From a checkpoint of a small mixture-of-experts model trained on Wikipedia: a softmax router, 283M tokens.
Below are experts of layer 3 (counted from 0) of a mixture-of-experts language model. Rows are named router (the router's row for the expert), up (a neuron's input weights, with its number), down (a neuron's output weights, with its number) and show model dimensions 64-127. Each number is 500 + 40 x the weight over its row's rms, rounded and kept within 0 to 999. Numbers have three digits each.
After each expert's rows: "comes before" lists some tokens at least twice as common just after its tokens as in all text; "mostly gets" lists some tokens that are sent to it at least half of the time. This comes from a sample of Wikipedia text that the model never trained on. Tokens count by the router's weight.

# expert 15
router:593525506470534449511503521540487468549516457498519555476531492491491532482493499465466477465428516426498517530426509459461481538486589554486525520544515502500507458495505506563493515483456520
up0:521557533496527446496507510483496502499460504502466487548485539411545499506475451458486501421499548456495502508492452445491481460499547533468464550548539506499501527361515551438489484454504480
down0:456460468572542469566437399482606471455496459478459476547523519504497592541467466457524540473482480474485520422543485467432510471442475462552572474505480491491564507534474471541388492559482481
up1:524517568406508444493491508472494507500512463481540518537475513512495489517531517490553469527504469493487460499498513470554479437504507527494490460491574475567492477518567541606569475493512511
down1:449499426532436445472536422449492575473542592508515458488500484552458498473477501451499461440491497552463494603580524559457426517424499488513459505524555548454510541416504457496467495548520442
up2:540559528453512501476432525512518531488430473484445492542471520391554480513555505494492472444547529454515432562495522495475535460519449467482481512538591511488450529419510452480554469532487519
down2:478471476453482472459569495467520482533519517512425479506460498483468532463444461510496548592559506536463451487450493475463443551411506554447447478506528455480544475468499490540514479530449574
up3:521547545438510517474522500522498458490569554476509444563482527441477527481543528562473477548493454513563447465491502510529471544434495531518486498563525467508520493461514545470468463473444499
down3:423498473502483457478471412485504521560489517566493530463421511496573502444451508479464507503514549415509530580569492452429521541475540499477450446499562558501487515485513508529415481548469527
up4:577492498558518496480508496561565488520495483512523459535542510466490499551518517493508534476533584505536510529514507526494435532534516511483542538497468442442470481526487449504539522530480567
down4:452462388480508504521525539548428557543479487537455495492445561515528492481525471501518496533516484591450524485455434477548548496489462466472493479545490577468485456488545507536502389477480493
comes before: "\n", "-", " The", " He", " In", "born"
mostly gets: ")", " ==", ").", ".\"", "\".", "}"

# expert 13
router:532529467550620523510442558478520412522527467471478541485546549469520507477438465510539512476458521414474523538440458467471487489480553453456548549522472488449521466517484444493499567532472530
up0:524482448463511502443430421497547559479515493500467499525522427498559477506474532487506462420516532526496429514542489497401461500511482527520537494450521486488458524449460461434514488446540504
down0:484529532502521510505528546579485503434483479460498494420510487510468478534546468483475517501469463413580541500451544460545455472477481531499515528539513533517565499542503514501524525497506517
up1:516467528546528554511474456507578525479546482464487529460509485493514439451474475498508576519417578507482532491467473565491519491411534488407488439470483478444539469504527481472535515555492508
down1:491508441510483457494526479523476542482532535486541506524450473465508513585537518461424464526462454479492585463521539408633542420501576457593483510453507509492524455538447485460453479494503446
up2:508491478486501487534548483525530564498574514610538482468490510452500497459505541519496513489495474528473569518497529543421451480558552438500489491489531498517506462539454466441517486510532430
down2:435483526403493481527511497536447532555456471450422507480503455479540481537520488541521456566453446473548481458464489444536518558456424575541480520483497498483508498476492554493586521469531544
up3:548542483483490569437505413468510466475532531549491535478487511595518531442450491507516622524432539408481533523449500482535447544447469463419482537476489467485467537483501493507506551540514531
down3:444467482464497453549490476549545559477552474539532487498406486497542500568503561441469437499475417447504493510548453461533525451498520466536483492408486532542523490482477440539459522472544480
up4:534600478544472543483473458507555417494549456559480502464512498545563476435470555574524529459518514421462535524508490545539458562534438486518513597484491496532532521538546533495478518493562522
down4:463440541528517450537511515514477451531512508429489434488492502532528458495521509492510530465552439514453454540474402511533505432485528541571505456446532479496525487472473502500537555479466517
comes before: " to", " the", " in", "ing", "s", " a"
mostly gets: " have", " could", " began", " took", " received", " joined"

# expert 1
router:513442405459547473518524577511516490468484516541570464534490542512439497477492400420443464478489523438449517497467466510496513526503507518503492612551508565434458528514495539473482505535484451
up0:555494414524571511581511520611453452477496477508512488575469680520514450461554479425501549508552530447576462484441509448523461446527477475446580492539541449489468466514450508494473443542512491
down0:500469487491475595547552566435481521509544407545488522466490478461481482484524477468444503534579509538472561474446535455529445530529440528466464467518511488510489498528519452500521459566511513
up1:525473551506532533490431473422520465503549527372529466490469539552517490519474538470572520491517522491508558473529574505459587582444507451495464442547452414472477511486577491563519535494507490
down1:549418545426458439539530469464417483517535563456509540539508439538559494468512455523513535537482490500422460444574492481468601475468462518544564528535495516486465528462473492476492492529522531
up2:475481473530511452526451498505507481509476510496492538465453495494506482461534470486525463553437489482407547478538494556526547461503515517509478519453477569582450495578499579527523516549443441
down2:440536490472523531542428530473559488564470473462561481462492507479500471531481531502548499472485474502507509507501504493525434534468492501493475469522547506509524483478503499442461501479486560
up3:520518491492537444549430561470398504434542491490553482508508487436552459604499458532428485465465467453473474473498443541429541541465447434446456463459437594492548526530530461517504595496431496
down3:560545526512487464502494463517474512516503481508481528567561539426529532466475515516497526422475538473466538551539488481474518446474575540523531490473509434538509477453499540548571517517527495
up4:474445504514456484528569506416410486493603514502547504487542411539477493487552441482489501478487499515407557456454495530577542534492495501506486475448504510487486463465441520518537534493501491
down4:497546461486518466452476545556538481482428441504530573559506542547613539568481549532423493465564481488553483590522517433443474514517434519493524507535471414508528472500566488499487470526525512
comes before: " |", "|", ")", " m", " km", " century"
mostly gets: " due", " century", " new", "′", " %", " similar"

# expert 6
router:546444519488539461518514559516483540495500468506516498487488509479523487439519463438482507515469486482481522515443494503525495512472526472517545513528541559468515441510422524577540484488424470
up0:482513501568543536492465542559523480540478501485445525560545541449530458456489434497563443523451491498498489449503475557446478419415474561502480443544469501506507472471470509459486465498510470
down0:467488502492475460512524495482565482463502509499493440460477454547464521494564541516483530529513504443536415508473545538585478502518501484483565494431524522470561434492460582527504510489527505
up1:525557546606517556489499468488471497509443484458473530464556518529455466478521453451536506535461531502455535527408494537485445469466507486460510480528474556495519452509459450493487505538498502
down1:462407509488463434478518451498506534500538524460531465453507459531555491479537498506473533541512518503569386515495448525601459477424518472534601458458582496462513452495470516530508496442546478
up2:505408481591548538478529499524558426434429509462460483527511602404469483529467481471482479536483472433463488474517466526484489461483599559454499480510451466489521552523489549457509607541499494
down2:422465507483501480523586520486452513549556573487548533541472427483549494552529524484487527499434463574523542472564521464527553475503490527534460576509531500491522397430489562535453493510451496
up3:524532522522504554546503578461541508559465513498474524557495502423547488518526415469547488541509528443472522489454521405525509477424434487393451495494503562492401495534468534454535508466526511
down3:490489497472536489516476501495484420482510506524522483575558542487501437534504465586438428547517489494514502457592502520498493418538516460510565495480490495489528486526502508430568456450521417
up4:516531523461543530520454469558564545514394531430459515561440508507539472567497478546589532491523452449479452469476530485486497515466498516533571615524477451446531529511544496461431507478502498
down4:546527499465451496509436462537503470494452568467473577568481557558489440523415503546602539452513505425566467515424484496502523513506485580471475514459474508521477503534463487440451462524498544
comes before: " |", ";", "th", " years", ")", "%"
mostly gets: " 2", " 1", " 5", " 3", " 0", " 4"

# expert 8
router:546463494433628508548460605521468455517500461437519551539488613478474517477514482486521481422488490450529505441398479470535516526459502474500570527527455511476466506552462518533510440473438544
up0:515569555477516575553479534504541539526521455497542523498462600457482535452509533471594537492479531533501541578538501500478462470512531458458490513553461452502478522556454515536524518520468505
down0:513476522485497481530592502479479518433425484519511535473516515434489500494480499485555564516422552556473535465600490423517492484535493510466432578504472483555488515519522562468481479441541484
up1:422537502548588549479438570462536493538464545523461463526488436505435521544561554517499516567476504477566449461491541517540522533485533489499517451562462461534474503469476467498468441473575485
down1:494494458443457502510492456510484493505486462557424563531446563562508518467457478477518533455501497529420516428513472476526486509455498499451525508542514482452441505450482483524458441461565515
up2:548510503539404499490579462496486520439498489446442594482519466510518511463455504464505509534512542447480493484469527492518481523450447503530507497484604474494458469478429526430510520555534475
down2:497586507549474511505528471525534542515407517498485486479474400591538575489525473550508528537497496445531507565469491481526468539477463497559464568548533446495503462503457520451509453506557520
up3:472482492510540521460444507527498490478530547471521512488417490359520543497538560501460478560477560574473505562539492562472515451506577436487566468503495520543471418543541503472469491515545477
down3:489485516426431495504519514513479478505496471479484514546435561478539441517511538424434471511537487535531511469413480451463500515515510521443497477479557538513447499437486504518475530516568512
up4:501461504568537536505467477506536508556534554509512421462465483483487520529509543461523535499465526569418494578610446542425445491555530503484498452477524510516508493556542468425484523490516465
down4:506499531455522545527515542498435460463414551442473553576445507548428418534527522474477520504512417537517530493415488456540523521524460533523544502497468515509547558485528468426477458525492529
comes before: ",", " (", "'", "\"", "e", " –"
mostly gets: " York", " London", " Smith", " California", "nia", " Washington"

# expert 0
router:498432432536594468542552521504479488503514479536497515450540481490481484485460509489493465498452485485527491455344507483465529534498539494519499515497431574530537439569491452511477539578470489
up0:484454506500563463504453495514461508501427520502494453524547529539530527475490508443363489547503490497554529469472503476463548444523547532508450501536511498536458505418505520512458504469564561
down0:512480639464462459508475554518510538413450506487515524472470469493518485474518442529568506501521443504455498578529475524532459516424489544602538503464482470460574516532536521501485524473499505
up1:507523473567522455445537502492453507515537498482501533466530508453410488468515576441575445535427458499596477490614457494577481518543513481538573508559582481514556545468520472518526558400543516
down1:521509595389521523480560565478504587521446459467487512505512527517587420479542545530527499543531496475499499562514463363520500509511513517622456534527446497506504619489537511536470496557484538
up2:470490490529509476489567505457388532470529491564546443416513499466501507463497599529489505475510454521533498461474515469420534518540552421418456524507442557493567484537509486523516479560513550
down2:528541547485522521481486518496480482443461514510451507513510564461512496455548414549536543434544501493443477547503560523511406484518508592491473496469524497522458506513523530468482427515478475
up3:505555432539573517489463429486549455482467482469521505516522547538444487511452524526506524460522502458512541519578532552469530451510565557466512467506460539501514498477506515509398550461522526
down3:531549485518542456424503473450515542488421526506510471489474492562514448478544489522493446428547508508427548529569507501443517433493457551613523554458560493516496522410610470475534531474513493
up4:486451509468526478456403503558496506526437458480506476578486493539510558515519517419447471502531494516496474469450514526459496500498524482501396537495553488566466488446567465480533473487551516
down4:513437588482439499559395543529517509433460468475490522451503490509508498482494472523531464494503455502446504534519503531576518513435487517532539463514484487468584544524502528527435510430503521
comes before: ":", " of", "==", " ==", "===", " States"
mostly gets: " Total", " Born", " Succeed", " MPC", " JPL", "Personal"

# expert 7
router:542495469477488485510531519512477457508485442519523553449553519488454543455502459464518460496430486369525515535460476457486471475495516539510483547569470503484519425521501501456472499501469501
up0:529525574388477453515474536505434451524497444496554511512529547465572476517509487458560453508578540529514488538495550423533570532468462514488563530542521494409435511478537496569534483424513483
down0:521483493480568529460545481538504482511518484515470450586551494528549551505445429503493552528444463408517531532494471514497488491478529496535473561464455599515599549479504546548532487490435474
up1:475437474567532494508442529515488516439511491468427576508613445489543578538440504457527566571472515496444545468518478589510542457531471522480475547447529530537487535495485506465478452523551459
down1:539483460537422545449470463475461527490491464515491498565514453502498464495466500512457472536462436460474468450512457513500453494518525468487494495470465496513480496465455482483464439588499549
up2:555479468465512403530547510435551476551460498533541561516528539505526495408578476457477489478500580566473487502506438410538519530467476542545531507563502495440506454413491529493462498473517438
down2:448473570497470498530494606481448478604553510518539532530481496557519516480553518497521553488508515429509531533512464587553549422445512463502483475540508494542497529479427576488506522484534469
up3:512499578453520524502492536456479474531424498523571515510487537496457494548537465526493453556443458524447561517484462427539438555461511583490534461526461501484430463487473512502491452429539535
down3:509495530526446490468537520447467584448479524461441539529464497446464581456486468535493547440488493458557447547521506515473647491469509474518477478512482491496463540516511452432447527533510501
up4:438483501469551524474517498536508532440415523473514436518407468484460495461508479502523454486515539471469435510501466522468461453523456505471499504537592525539513535474533507462555505642572498
down4:512551524451546469492471462488517447440449429503453569511525482512480397421547512479514520477503455501508483494508517404491469485549486502407541501563474440473429565559532492504463467482487539
comes before: "\n", " ", " —", " a", " 1", " 0"
mostly gets: " or", " until", " ==", " +", " and", " —"

# expert 4
router:511493455444609459567484560502496506531505408563526512488526567416529516480495470449505448496480548486519571490430498439453486476484584493501490542515461518481496450472496445503517544509493473
up0:520487464431532535522470520535482507461418471483461570494464553594536532504502518510519489536489510493515534540531520546451515487568489572518483501476509506536477536472530511533453515450584526
down0:437526513519492440515484488507564445500598522517547489531552424501517475524500469439501519485537509492424533477520514422546462508488497446467496438511515512473535486529530544566477505486391481
up1:488467510543516443492481546466498511509546473507489508406511444415486441507472487430444532392501546460444495574481484481370538489492446479453472535531526503429498499467512520452524532496499399
down1:503517455508495476485536472424464481526486531444541462576517469564517536485497503569506511521525479553590507514451480513599559523581533513503562533507483469509537548483457518477492469514464468
up2:523472534463509515469471478565470547523566578485477485483428550475604537433582487503561465418475464495573537448489505446484406525582504497554542443455559498453428581519459487558492483469522508
down2:526445505579492530501458535444536505579518526508490486535582420495437526473427548506457535495547498470469508535579493489508517474470557472539568576511533447513540510491480496509486489475440453
up3:501515486503501508448514552547521523512515549529456496544479591478488498520556557489507498456472546516591538459498503506418546475541546491539460546616480481430517490430508474461510495453530494
down3:511513513561463462479485508490511420544459574477565528497516456470503502531513526486458489554442548503472526531561494470566567504462503539492558478509502465508570475520573463491501484518519533
up4:513533554422469500459527539503518514471444469488548470515454519449509499519584518493533517481520469484469491524457586446451428572502369457579501561518561485472447513493500528493491465468481493
down4:471391496516394509457556531481537514494539514508452519457524480543514465486570519519447552531446447533446511426520476533517468480418469522516479521521495522418541488433474466506495531493472532
comes before: ".", ",", "-", "|", " in", " of"
mostly gets: " built", " located", " day", " minutes", " year", " days"